python train.py --activation="geglu" --moe_layers=[0, 1, 2, 3, 4, 5, 6, 7] --router_score="softmax" --init_std_router=0.0158 --positions="rope" --init_std_qkv=0.0337 --optimizer="adamw"
Below are experts of layer 4 (counted from 0) of a mixture-of-experts language model. Rows are named down (a neuron's output weights, with its number) and show model dimensions 128-255. Each number is 50 + 12 x the weight over its row's rms, rounded and kept within 0 to 99.
Before each expert's rows: a language model's description of what the expert responds to. This comes from a sample of Wikipedia text that the model never trained on.

# expert 8
Description: Letter g and name pieces
down0:43 46 51 55 64 29 43 45 54 40 35 62 49 62 36 43 65 36 45 76 51 47 31 78 50 57 56 49 42 45 65 62 66 23 43 54 24 62 49 55 42 73 32 52 49 48 52 68 56 37 40 40 50 41 33 30 47 29 47 52 53 60 54 75 52 51 65 45 59 64 63 62 54 37 52 50 56 52 65 56 72 50 58 39 36 31 51 48 31 64 50 27 59 47 46 46 39 61 43 45 34 58 60 66 50 47 51 44 60 40 39 57 50 36 52 37 48 49 55 37 47 34 58 43 50 41 48 50
down1:47 22 49 65 72 54 37 69 48 68 47 36 52 40 63 28 60 46 56 73 42 67 37 57 48 44 68 16 59 49 24 58 36 35 35 45 54 43 63 65 36 37 53 58 39 57 71 65 57 53 65 69 65 42 66 71 52 52 45 36 60 26 62 40 55 59 43 53 40 42 46 51 42 76 42 51 28 46 54 49 58 61 42 52 61 62 56 59 30 56 45 60 45 56 55 35 41 49 52 58 51 46 36 70 49 42 33 60 45 57 63 44 32 44 46 64 55 51 66 66 73 74 42 41 49 51 56 65
down2:68 48 56 33 40 65 44 57 40 49 59 44 53 50 40 54 59 48 48 45 57 46 54 60 33 41 61 43 51 33 40 63 79 25 43 36 50 48 54 57 59 81 53 19 63 61 53 93 43 51 33 50 63 63 49 39 52 67 56 57 38 62 38 52 43 50 59 66 55 74 60 52 53 46 46 54 63 53 52 46 36 33 31 40 34 54 36 43 64 50 45 57 54 40 35 34 40 54 54 40 32 31 68 59 43 40 46 63 56 55 52 48 45 55 42 33 60 44 58 51 44 40 78 40 39 49 49 50
down3:44 79 50 43 50 50 55 49 62 48 37 51 46 55 57 50 53 66 50 53 45 51 51 49 39 56 56 47 32 66 46 55 55 46 53 53 48 49 48 55 47 52 47 50 76 45 48 44 49 51 54 43 49 52 55 47 53 48 55 50 48 39 48 51 52 50 49 49 50 46 44 52 48 52 49 50 44 50 53 49 29 47 46 55 46 51 54 46 45 46 50 48 48 52 47 74 55 53 45 82 77 51 44 52 47 58 49 56 55 83 51 50 34 50 40 50 56 48 50 41 45 44 48 46 49 52 53 42
down4:61 44 47 54 23 56 66 26 62 66 47 65 52 62 63 34 58 53 38 77 56 41 44 57 53 68 54 77 51 42 45 39 40 60 50 23 46 55 20 74 28 60 50 48 53 47 42 45 59 30 63 53 50 57 39 57 63 48 43 55 59 40 32 43 42 10 42 43 52 48 22 44 71 52 64 47 32 47 46 49 45 73 45 61 48 48 58 25 38 51 32 56 49 62 61 53 48 44 40 38 57 47 42 51 18 45 69 58 35 48 58 49 62 64 56 60 22 62 59 50 48 45 65 57 36 50 48 52
down5:48 37 39 43 50 46 36 59 43 43 29 58 49 42 52 59 58 41 53 56 53 50 53 51 31 71 30 61 55 37 42 70 43 58 37 44 43 55 55 48 48 68 46 49 53 19 45 52 40 46 57 41 53 24 46 41 47 40 41 71 54 45 57 32 57 48 26 37 59 33 37 52 56 40 45 69 28 45 26 46 54 54 46 32 40 52 49 45 60 23 60 36 47 67 53 51 60 36 54 61 59 60 41 43 58 55 63 34 49 63 43 55 41 42 41 80 57 37 58 45 51 66 62 47 64 46 47 57
down6:40 63 48 53 56 45 59 78 42 50 53 37 47 47 59 56 42 36 66 38 47 50 44 60 46 62 59 67 43 38 59 66 42 67 45 40 36 69 55 56 42 47 54 39 36 59 49 49 58 72 46 42 75 46 32 56 30 74 38 29 54 62 50 36 60 63 59 55 53 32 45 45 52 54 48 64 57 52 43 41 73 42 58 68 52 64 59 53 53 47 69 47 56 63 50 26 43 61 60 47 65 70 61 46 44 55 45 31 44 41 67 50 48 60 64 72 52 58 36 54 38 53 52 64 75 53 35 51
down7:61 20 46 64 49 37 47 39 46 41 48 58 46 36 33 56 62 49 41 57 35 54 78 51 51 60 59 57 29 21 52 57 83 56 31 59 44 46 57 63 66 42 28 61 49 53 45 46 51 54 40 63 56 42 46 57 73 41 50 53 42 68 89 25 35 62 55 63 41 56 52 58 44 36 65 57 55 44 63 55 80 34 53 50 57 33 45 52 45 47 60 58 46 63 41 36 63 46 54 58 32 40 19 42 42 63 46 39 49 30 48 49 55 54 49 61 46 50 46 31 60 40 38 31 32 45 57 54
down8:36 75 49 45 45 42 57 46 61 59 58 39 48 53 66 48 40 52 57 65 57 69 60 52 50 44 63 51 34 72 44 77 32 54 44 56 63 40 45 65 34 55 44 41 47 54 53 55 38 47 65 31 75 50 42 47 65 41 41 45 55 54 50 40 64 73 64 70 49 54 53 30 62 41 42 50 53 55 54 49 46 47 61 49 30 47 54 53 39 56 62 54 58 52 50 51 30 56 47 83 56 49 53 58 33 56 52 36 51 54 42 78 29 69 47 51 41 46 66 55 42 27 60 51 53 52 50 49
down9:49 63 50 44 47 19 59 39 59 48 52 39 33 49 58 58 49 58 29 43 31 63 39 54 41 36 56 58 35 45 56 59 64 62 62 43 63 47 60 34 60 50 30 49 58 50 36 72 55 65 59 69 72 38 43 47 44 40 59 52 70 62 53 53 43 58 50 64 59 60 52 69 59 52 56 59 33 66 73 32 45 33 44 52 54 53 37 46 61 71 51 50 56 57 39 47 71 70 47 47 61 50 12 61 29 72 56 63 49 75 22 59 54 41 53 37 65 33 57 62 48 69 50 56 42 43 55 38
down10:52 61 32 58 38 59 58 58 44 53 48 39 42 41 32 14 76 33 48 61 62 61 53 33 63 67 73 51 45 40 68 59 36 56 55 50 37 50 54 44 50 66 46 24 49 37 41 44 44 54 53 41 33 40 37 58 53 41 47 56 68 49 42 59 64 49 49 50 42 57 62 67 35 33 33 67 63 60 49 43 37 51 24 49 40 52 56 62 46 55 62 34 48 54 52 52 52 56 46 61 37 44 36 49 52 43 50 52 45 52 49 60 23 45 19 55 38 43 73 36 60 48 21 62 50 59 51 40
down11:59 47 43 78 73 52 81 76 38 48 18 60 31 60 36 55 57 41 34 55 50 55 41 68 52 60 77 51 53 30 54 55 59 63 41 68 45 61 50 60 50 60 53 64 34 62 54 63 74 55 50 61 78 45 73 63 65 50 50 72 44 28 32 72 38 36 42 61 56 62 28 36 40 44 66 36 43 35 50 47 62 58 60 15 64 50 53 64 47 45 47 55 49 62 48 45 47 62 47 56 48 31 50 41 41 50 68 38 45 64 47 54 58 57 41 59 36 32 51 49 29 51 41 48 62 51 58 63
down12:33 69 45 57 42 52 53 35 34 49 50 29 62 52 32 46 62 38 45 50 53 46 50 41 43 64 35 46 46 62 45 50 50 63 63 53 52 41 59 58 63 41 25 35 49 52 38 54 44 50 50 50 35 15 50 33 55 61 34 51 54 53 50 67 62 57 59 46 61 48 52 63 55 60 44 83 80 51 37 45 22 57 38 47 39 51 38 63 60 45 56 50 58 34 48 49 43 49 32 59 50 43 52 63 67 43 21 34 58 55 47 49 53 61 35 53 52 63 31 55 60 56 62 58 37 54 47 64
down13:64 66 65 58 49 41 47 40 55 41 60 66 53 59 52 56 48 56 58 26 39 46 39 38 54 57 52 62 28 54 32 38 39 56 72 55 60 60 60 28 35 45 60 55 45 37 28 31 25 39 55 56 45 53 27 50 64 32 60 42 71 41 40 47 53 63 58 47 62 55 58 26 58 81 68 68 65 63 40 54 73 51 63 56 44 60 57 49 47 54 49 49 35 70 43 41 39 38 64 47 40 52 48 63 63 55 53 32 47 55 52 60 29 60 50 48 45 53 46 36 43 53 49 43 64 46 50 48
down14:36 76 63 53 61 44 59 52 43 54 61 61 48 58 75 58 80 50 37 41 38 39 53 47 74 40 54 41 66 39 32 60 37 55 41 55 40 37 76 47 75 28 48 49 41 41 38 70 56 54 51 41 68 50 64 30 50 50 36 53 26 47 45 47 55 60 54 36 55 54 64 43 43 67 48 54 58 54 55 64 55 37 42 55 47 52 41 43 44 61 47 67 61 51 44 44 50 49 41 40 29 70 48 46 53 46 56 52 46 40 35 60 61 51 65 50 61 36 43 29 61 44 46 51 63 38 30 65
down15:46 29 53 58 44 60 58 49 46 42 54 45 46 32 77 62 60 55 35 49 52 58 61 60 43 37 62 50 44 35 55 52 70 56 51 48 59 30 58 46 71 73 68 47 35 58 42 54 46 67 30 39 41 64 46 49 58 42 42 56 39 69 60 50 60 34 61 52 58 51 47 36 60 55 39 46 64 28 57 48 87 25 46 50 47 65 63 43 54 40 70 35 60 57 39 26 14 52 69 47 24 36 42 61 27 47 50 39 59 39 44 56 41 52 56 59 42 55 70 62 29 42 61 63 56 61 43 56
down16:53 58 36 74 50 84 57 53 53 40 82 36 50 50 59 40 65 46 50 47 52 51 50 53 59 52 65 48 49 46 48 27 62 44 42 60 53 43 64 49 69 56 61 45 39 35 48 51 23 61 46 39 51 21 43 40 43 53 30 79 39 58 44 60 60 61 55 54 51 47 60 44 54 43 32 52 73 44 69 49 45 54 52 45 49 46 36 69 45 72 57 55 45 43 50 49 27 73 50 38 41 49 47 41 51 68 25 48 58 49 53 36 53 54 28 51 72 47 46 71 59 84 49 55 36 37 57 58

# expert 9
Description: Possessives, open parentheses
down0:56 48 46 65 39 45 55 46 44 63 56 42 45 39 32 28 59 50 54 64 69 72 29 46 35 79 43 48 40 47 42 45 46 44 54 53 28 46 37 65 54 47 43 58 45 25 45 54 63 25 51 42 59 29 45 38 50 45 40 63 46 59 68 63 59 51 60 42 59 59 48 71 55 54 63 46 46 66 45 52 58 44 48 44 58 55 50 66 47 47 29 77 37 40 41 56 41 63 50 45 62 58 50 52 43 30 33 45 60 46 51 72 51 51 63 64 50 18 35 61 26 23 50 54 65 42 45 51
down1:48 43 68 54 32 54 37 55 44 45 65 54 57 38 45 53 39 64 57 49 45 41 23 40 59 60 38 33 23 44 46 58 59 45 23 58 55 49 56 52 51 42 41 34 47 57 65 58 43 45 67 64 50 56 54 39 68 45 53 55 46 46 34 55 44 55 17 31 31 39 41 66 52 39 49 41 38 43 63 48 37 40 44 53 67 51 32 21 52 42 48 31 44 60 46 87 61 66 77 54 87 67 38 37 76 53 70 54 39 58 62 55 57 48 40 61 39 64 48 48 34 40 41 42 57 48 41 52
down2:57 37 60 54 38 60 54 50 48 18 48 52 48 67 53 63 55 36 60 68 43 42 63 52 46 51 35 69 71 34 28 30 58 61 37 31 25 43 34 36 41 55 67 55 69 58 54 60 35 34 54 40 77 42 45 32 58 63 66 53 37 59 67 59 54 46 64 44 48 52 46 61 48 54 34 58 35 34 25 44 56 33 44 50 54 48 50 26 69 40 62 40 55 40 43 35 61 66 54 56 68 42 58 29 45 47 78 35 48 45 41 35 64 77 52 56 59 49 45 69 55 56 64 58 23 34 45 59
down3:48 59 62 38 51 46 42 36 36 47 53 40 43 38 64 42 44 52 42 46 37 52 55 46 45 39 81 80 40 51 50 43 62 50 42 66 61 32 35 58 50 45 19 36 73 59 50 42 40 54 59 49 74 43 43 39 43 48 38 50 51 47 47 58 77 63 37 71 43 78 47 39 55 49 51 46 46 50 60 52 51 52 54 43 52 39 22 38 36 54 36 52 58 30 60 60 49 46 42 54 55 55 36 49 49 75 63 67 58 59 22 54 36 51 50 35 61 54 70 43 42 49 42 70 56 52 59 36
down4:46 59 65 62 60 33 44 45 62 52 52 62 51 58 49 51 51 50 56 67 53 40 50 54 46 60 51 39 47 55 30 44 41 55 47 45 58 51 49 58 43 53 46 48 70 54 53 52 49 44 48 61 54 70 57 58 38 45 54 48 56 53 45 50 53 60 47 66 31 52 51 58 53 54 53 48 60 50 57 45 46 48 56 50 44 52 58 39 36 53 69 49 35 34 41 58 40 54 54 80 61 43 59 62 53 40 62 35 60 76 64 65 25 39 53 31 44 47 54 32 37 41 64 40 40 54 65 32
down5:52 41 70 43 56 51 53 47 50 48 74 37 56 36 49 43 56 35 63 65 30 39 55 73 31 49 56 59 39 48 47 55 60 60 49 47 49 75 70 61 54 70 24 43 45 44 43 70 58 57 44 31 43 60 29 79 82 59 37 37 40 64 66 46 46 41 64 42 48 59 48 55 51 48 34 51 45 47 60 49 38 57 51 57 59 52 55 30 50 53 48 56 62 54 43 49 38 55 55 51 37 51 42 40 63 43 68 43 47 47 56 21 33 61 43 58 32 46 61 31 36 43 60 44 44 34 55 23
down6:41 69 44 38 52 55 44 39 61 40 41 34 48 39 20 54 56 48 70 48 59 46 62 45 31 55 66 46 42 50 66 59 18 55 25 44 38 64 19 27 56 39 52 57 38 45 19 58 47 49 61 47 49 66 56 66 59 59 45 46 54 63 67 34 50 51 42 47 52 36 56 50 32 45 39 61 44 39 35 52 43 52 55 62 43 35 79 39 55 50 58 52 49 47 36 54 44 58 54 72 85 70 55 39 56 68 43 55 42 54 72 50 69 62 52 80 34 45 50 23 58 45 63 55 42 55 72 76
down7:60 31 71 57 58 55 51 57 47 45 31 41 40 64 69 67 65 44 52 54 52 65 65 53 37 60 65 49 55 43 46 64 56 50 42 56 38 52 65 51 54 35 29 60 62 47 35 56 32 37 53 40 71 39 47 56 31 55 48 51 34 52 49 33 56 45 61 50 35 32 59 56 67 53 45 31 56 57 53 31 33 52 42 57 52 56 51 49 47 50 45 47 10 53 28 24 55 69 48 75 75 51 39 60 42 59 50 55 48 39 59 39 27 50 38 47 69 57 60 57 47 57 56 24 55 45 42 36
down8:32 49 53 60 36 58 31 46 38 49 57 41 29 47 34 65 50 41 62 50 60 49 44 47 46 63 72 60 50 49 46 33 49 58 42 43 63 63 58 69 58 72 44 36 44 50 47 71 51 49 67 45 55 70 45 43 55 47 51 46 58 66 54 50 69 64 55 51 33 43 37 48 70 61 65 32 38 56 54 41 43 50 55 14 33 44 60 29 60 43 81 37 28 56 51 41 31 33 31 42 41 42 65 55 63 55 47 40 56 52 38 44 58 42 61 51 44 47 45 34 37 36 66 47 54 58 61 34
down9:38 57 46 45 68 60 52 46 42 63 44 61 74 40 36 27 77 65 71 53 44 32 52 42 43 52 62 73 32 33 55 28 82 59 66 67 45 43 72 57 66 70 47 40 57 59 41 59 61 55 51 40 40 70 48 51 47 44 49 55 74 56 54 43 88 30 47 52 43 65 40 81 34 45 38 50 47 60 41 59 38 63 61 54 61 60 30 56 34 61 42 51 48 55 44 57 38 38 61 59 64 75 47 41 47 55 65 77 56 47 42 43 67 28 56 62 73 53 46 56 50 49 46 49 50 31 43 60
down10:28 43 63 56 54 55 45 62 57 43 54 42 63 40 69 53 47 73 63 35 35 73 45 60 70 52 66 37 52 43 38 54 54 52 46 48 66 58 43 59 50 37 55 60 62 54 38 51 60 51 51 38 57 41 49 55 46 49 38 40 51 46 41 48 21 34 51 54 50 51 39 57 53 52 45 49 25 38 40 37 19 68 57 52 41 37 36 39 50 63 48 25 49 34 57 77 14 55 55 55 43 65 54 32 72 18 40 43 44 34 60 55 42 47 60 70 58 67 45 51 53 64 46 37 45 65 39 58
down11:51 73 62 32 40 53 61 52 45 47 52 59 63 55 48 56 46 63 41 51 38 44 54 33 61 29 45 27 64 54 56 48 47 48 48 55 48 52 56 47 66 54 38 51 57 50 59 42 46 56 45 45 52 39 76 37 75 49 58 44 43 37 46 69 67 45 46 62 62 56 45 60 34 45 42 33 66 58 54 55 28 53 45 41 51 20 51 43 70 51 79 76 47 68 41 58 47 34 56 67 60 35 69 57 52 27 49 65 57 56 46 52 51 53 48 67 49 21 59 47 53 42 56 51 38 49 62 48
down12:66 67 28 40 35 71 44 46 51 45 57 45 45 69 59 40 68 53 40 57 61 37 45 69 68 35 44 37 51 48 50 54 73 43 53 43 65 42 69 47 27 56 28 70 51 52 63 57 62 50 79 32 60 59 44 62 62 61 37 51 28 59 64 41 36 41 62 73 62 77 39 52 68 42 54 53 46 30 53 44 61 52 51 68 63 57 54 41 62 53 52 63 66 54 62 26 25 51 26 49 65 47 35 38 69 40 34 48 28 51 54 55 53 46 46 63 62 53 47 55 48 36 45 60 22 53 51 40
down13:52 83 44 52 62 45 52 46 63 55 40 54 46 54 56 51 48 62 51 45 50 55 49 46 43 58 59 52 29 72 50 44 53 48 50 52 51 50 50 55 48 56 44 49 71 47 47 44 52 63 51 40 52 53 57 48 52 48 60 46 52 33 48 45 53 58 50 44 53 48 50 48 45 45 50 55 45 48 51 47 36 50 48 63 46 49 56 50 46 47 52 52 45 46 48 77 56 50 43 96 69 53 45 57 51 53 50 55 49 88 44 49 38 56 45 55 53 48 51 46 53 48 48 51 51 48 57 35
down14:39 51 57 81 83 33 43 32 53 47 32 48 28 59 82 46 35 51 52 52 48 56 27 56 25 59 36 56 54 54 52 30 66 68 52 57 32 65 49 55 41 56 47 37 69 27 46 55 65 23 40 56 60 30 36 58 51 44 62 64 66 46 56 65 38 59 37 52 32 44 68 32 52 60 43 56 50 42 36 54 49 53 37 50 38 35 51 67 54 32 51 36 50 31 50 39 37 38 25 56 42 60 51 43 83 48 69 54 32 42 44 57 54 63 41 44 60 43 48 54 51 58 71 62 80 65 51 51
down15:35 53 31 51 52 47 37 46 58 33 65 29 43 50 65 49 49 30 43 69 82 60 50 83 62 37 72 54 31 49 38 53 48 23 69 28 37 65 46 46 24 37 46 66 45 35 51 52 51 73 52 38 28 57 37 47 41 50 29 55 53 66 49 38 76 62 50 30 35 41 58 55 47 61 46 50 48 53 29 40 41 56 65 52 32 64 51 34 62 46 55 32 32 43 41 52 53 50 80 52 36 58 45 55 64 48 46 52 67 54 48 46 35 40 39 66 51 35 23 47 57 60 56 50 59 60 67 49
down16:57 32 59 35 37 50 39 61 29 40 78 33 48 45 55 22 42 33 57 62 46 55 53 45 60 38 46 50 83 40 48 46 41 52 38 50 42 51 51 46 58 27 56 63 43 38 57 65 49 43 51 57 52 46 40 46 58 60 57 53 47 49 49 62 49 63 54 44 49 42 65 40 55 64 48 65 41 57 47 40 76 54 42 62 38 49 67 34 65 57 59 62 27 44 50 34 55 55 64 19 46 46 49 43 51 60 35 44 54 03 65 47 52 58 49 42 41 39 44 54 70 51 62 33 58 65 34 49

# expert 7
Description: Capital O, field labels
down5:62 12 60 50 42 41 56 53 28 46 55 47 70 51 49 43 50 33 42 60 43 56 57 35 58 54 54 48 79 29 50 46 43 48 54 58 44 51 53 42 50 45 53 54 38 59 45 48 45 44 54 55 43 47 50 55 55 44 55 49 48 60 46 51 55 54 50 51 43 49 49 52 52 53 58 46 57 54 39 62 65 54 42 40 55 50 44 54 70 50 49 49 58 50 48 49 47 43 58 19 28 47 50 40 46 54 52 50 52 12 46 45 62 46 56 47 54 58 40 65 54 46 46 49 48 60 39 64
down6:70 28 48 54 48 55 48 31 53 48 56 50 59 46 76 67 46 46 38 54 54 41 32 66 53 65 54 56 46 31 48 35 50 65 48 73 41 42 46 65 54 49 59 75 51 47 41 70 52 38 54 47 36 58 55 37 54 43 75 36 56 47 42 47 48 24 33 54 65 31 54 54 46 58 49 33 44 44 35 58 54 52 48 40 51 58 52 52 46 59 54 79 72 54 52 46 70 56 50 73 25 45 39 38 49 48 40 48 41 57 61 65 40 54 41 43 70 29 38 54 57 49 50 44 59 09 72 70
down7:64 50 53 45 28 30 55 34 51 62 45 71 74 67 51 36 46 48 45 60 29 49 65 45 33 58 45 58 51 51 65 61 53 52 50 51 37 37 47 63 46 57 46 55 34 52 49 60 51 40 42 44 41 46 47 57 55 53 41 51 63 62 54 54 54 18 53 34 39 37 61 42 45 39 41 62 55 41 49 79 78 50 44 56 43 42 47 45 75 50 53 38 48 45 44 49 50 36 21 45 30 42 50 51 55 47 59 39 43 43 48 39 32 50 50 55 52 37 20 65 43 69 70 39 49 30 35 42
down8:51 53 42 41 15 56 26 60 57 73 64 62 37 57 64 48 37 61 49 50 51 47 33 41 49 68 43 65 44 72 66 61 74 55 53 60 44 49 44 26 63 84 52 50 47 55 55 42 44 55 77 63 55 62 61 59 70 44 40 38 66 84 35 43 36 54 67 58 61 49 50 69 82 47 48 51 64 59 46 37 28 44 50 69 53 51 63 52 63 47 55 37 34 57 43 68 64 69 41 50 62 39 43 46 46 37 60 43 70 53 41 40 40 52 41 53 29 38 60 44 48 54 36 33 42 57 52 61
down9:58 58 46 63 43 60 59 72 58 55 40 45 62 39 34 57 35 56 45 37 39 62 46 54 57 55 54 58 24 74 38 56 64 54 46 54 38 77 73 50 70 25 63 28 55 74 51 34 46 35 64 54 49 31 52 46 55 39 52 63 51 52 51 39 44 43 35 66 36 66 61 63 50 39 42 52 68 45 44 40 65 52 45 40 53 32 36 45 50 65 19 62 43 55 50 52 46 49 43 45 60 53 69 56 60 61 33 41 63 44 36 48 32 58 54 53 52 56 42 34 45 41 70 50 48 54 47 54
down10:60 44 52 46 56 46 53 62 38 37 46 58 51 62 37 64 47 55 27 53 61 50 63 49 62 45 47 50 34 42 49 45 27 30 44 49 55 52 34 71 64 65 44 57 63 57 43 46 35 41 78 56 46 28 77 35 57 32 29 50 53 71 60 51 37 45 35 34 65 53 52 56 47 57 20 54 43 62 61 35 57 37 60 60 54 37 38 54 44 63 22 39 62 54 52 58 49 42 25 40 53 50 33 43 55 46 76 46 62 48 43 41 48 49 48 40 37 47 67 61 41 20 39 60 59 63 74 44
down11:50 45 69 50 58 49 60 51 49 52 51 14 58 50 64 50 68 40 38 38 43 26 60 44 35 59 66 50 51 49 41 76 73 57 51 32 54 53 51 52 54 48 76 32 65 56 63 54 42 70 47 37 41 71 53 29 41 48 46 40 51 79 46 71 41 61 51 43 50 56 48 75 39 48 55 46 57 28 37 46 38 40 47 59 42 64 45 60 40 44 46 64 70 62 45 56 51 54 57 58 53 69 48 52 33 48 51 56 30 47 50 51 46 27 54 39 52 55 52 71 39 54 57 25 51 51 33 27
down12:56 43 87 48 39 42 65 53 47 44 45 64 71 42 45 41 46 45 52 49 30 37 42 55 95 54 55 49 52 50 56 51 56 30 49 44 57 73 32 53 42 46 58 41 35 50 68 56 38 43 44 82 49 38 66 59 74 54 64 44 44 59 50 45 51 48 41 44 44 21 49 44 50 51 65 42 32 44 72 43 34 46 51 57 59 47 36 36 36 66 68 26 43 52 54 69 65 67 42 30 67 63 32 45 29 47 45 44 48 52 70 43 60 54 54 63 60 53 45 63 65 64 39 33 56 52 32 54
down13:41 78 53 42 57 49 36 60 55 44 39 41 19 26 52 47 39 42 70 38 50 30 42 37 62 54 48 47 39 64 51 51 55 58 37 41 44 37 59 61 50 54 38 46 54 54 45 41 41 66 49 72 65 53 52 36 39 48 67 36 65 32 53 45 54 73 53 29 70 51 32 60 55 64 58 39 70 50 55 73 33 35 48 33 44 47 50 61 59 43 49 51 49 37 49 61 49 68 38 49 85 64 33 47 51 66 47 54 19 72 73 45 40 49 38 51 55 51 68 54 33 49 59 47 50 50 51 45
down14:42 54 38 41 43 43 61 51 56 58 17 24 57 49 60 53 45 94 51 34 53 40 50 23 52 57 30 41 48 35 65 30 49 48 40 50 73 62 35 64 48 56 58 30 59 46 70 46 51 51 52 40 47 54 77 41 31 58 45 28 48 32 41 32 53 49 53 50 64 36 50 59 53 51 77 45 55 57 54 59 51 58 57 84 43 25 38 62 48 49 23 63 52 46 60 49 47 41 43 46 55 42 48 45 54 63 63 45 40 68 39 69 72 57 59 47 48 65 32 48 51 57 45 26 31 56 50 51
down15:31 54 65 68 36 29 55 58 36 50 40 38 37 62 61 33 54 52 54 56 53 50 50 37 60 49 52 61 68 62 63 46 39 63 77 55 47 52 33 56 74 40 47 67 34 39 43 38 33 50 36 52 70 56 40 47 41 45 47 30 46 58 38 50 42 43 49 47 69 53 49 40 23 50 48 58 35 66 67 65 67 47 33 51 64 36 49 64 69 41 51 64 57 37 33 36 63 52 74 47 50 72 55 54 32 37 35 44 64 51 58 49 69 47 81 34 48 66 63 59 53 54 47 52 52 48 39 47
down16:59 60 41 57 31 39 43 57 60 46 53 68 51 43 56 52 48 35 49 55 76 43 38 56 72 55 74 54 63 46 53 46 51 58 71 42 45 66 68 52 59 56 45 59 48 68 61 38 63 50 32 69 51 33 46 51 42 42 42 46 37 56 39 63 60 61 55 47 71 50 30 58 61 43 60 51 49 52 38 37 34 37 55 62 41 52 43 64 64 55 49 35 46 28 56 54 59 75 60 51 52 40 39 58 67 43 55 57 61 55 42 31 49 49 62 54 63 61 36 29 36 46 56 43 31 70 42 33
down17:48 35 48 49 52 51 54 56 43 44 59 55 45 46 46 67 59 54 53 59 27 67 54 40 72 54 28 54 48 81 46 52 25 42 57 62 49 52 83 56 54 24 49 74 34 39 54 39 35 48 62 26 54 38 51 52 65 61 39 33 38 71 57 51 56 42 61 42 34 50 76 67 48 46 54 29 65 42 48 39 48 66 49 39 59 45 36 41 37 57 57 58 56 55 49 29 49 45 47 36 53 61 44 58 46 44 48 46 55 10 48 39 48 45 63 43 64 56 64 56 53 59 36 39 41 37 67 65
down18:61 40 46 55 52 48 34 50 50 26 71 44 70 52 65 48 42 46 61 65 44 55 58 62 66 62 34 46 59 30 37 66 34 37 58 39 29 31 47 51 55 36 56 54 16 56 44 56 57 46 47 49 41 72 35 55 57 76 48 19 28 40 54 47 57 54 45 24 43 39 55 54 51 48 52 31 61 59 52 40 76 55 34 58 35 48 35 45 48 43 51 51 47 41 53 37 53 33 43 14 17 55 42 62 66 56 57 51 44 38 73 50 69 52 54 40 68 40 54 44 34 71 50 39 31 68 67 59
down19:46 54 57 43 57 32 36 55 48 49 48 36 48 48 52 54 43 66 49 72 63 44 52 42 31 58 38 58 79 56 58 49 42 45 33 50 41 39 56 55 57 52 38 58 45 36 61 57 49 49 27 62 65 57 57 51 46 43 61 33 58 62 62 63 74 61 39 43 46 36 46 46 53 48 49 71 49 54 43 39 53 38 63 65 54 56 40 42 64 66 49 51 33 38 34 78 46 46 50 51 73 48 61 62 51 39 42 65 43 57 34 54 47 50 19 57 53 47 65 38 43 39 55 51 38 68 47 57
down20:49 62 49 50 67 52 52 45 54 35 41 69 59 51 40 49 36 45 51 64 53 64 44 39 58 42 40 43 46 55 35 48 77 45 66 52 63 44 59 55 45 55 56 42 65 50 75 50 47 46 65 56 56 46 38 52 58 46 45 57 62 56 58 57 32 59 46 59 52 44 44 63 31 55 67 68 66 68 50 55 35 52 40 53 42 45 47 37 56 49 49 38 70 46 46 58 54 71 54 40 79 36 62 61 63 40 50 34 49 55 78 57 52 42 54 31 54 60 49 46 20 55 56 38 54 85 56 46
down21:31 40 72 32 63 44 45 47 69 57 26 54 16 65 62 62 44 34 61 47 55 41 51 34 55 42 70 42 53 44 42 47 60 26 50 52 44 66 44 48 65 61 44 55 36 53 51 41 47 64 46 45 56 69 58 43 51 43 48 63 38 63 56 62 34 41 59 34 58 43 31 49 34 45 45 38 61 54 36 66 61 45 58 35 70 61 44 75 41 45 53 50 55 42 45 49 34 37 63 53 31 56 38 55 53 21 41 46 51 31 41 54 39 42 47 64 65 53 31 52 71 64 49 45 45 48 26 50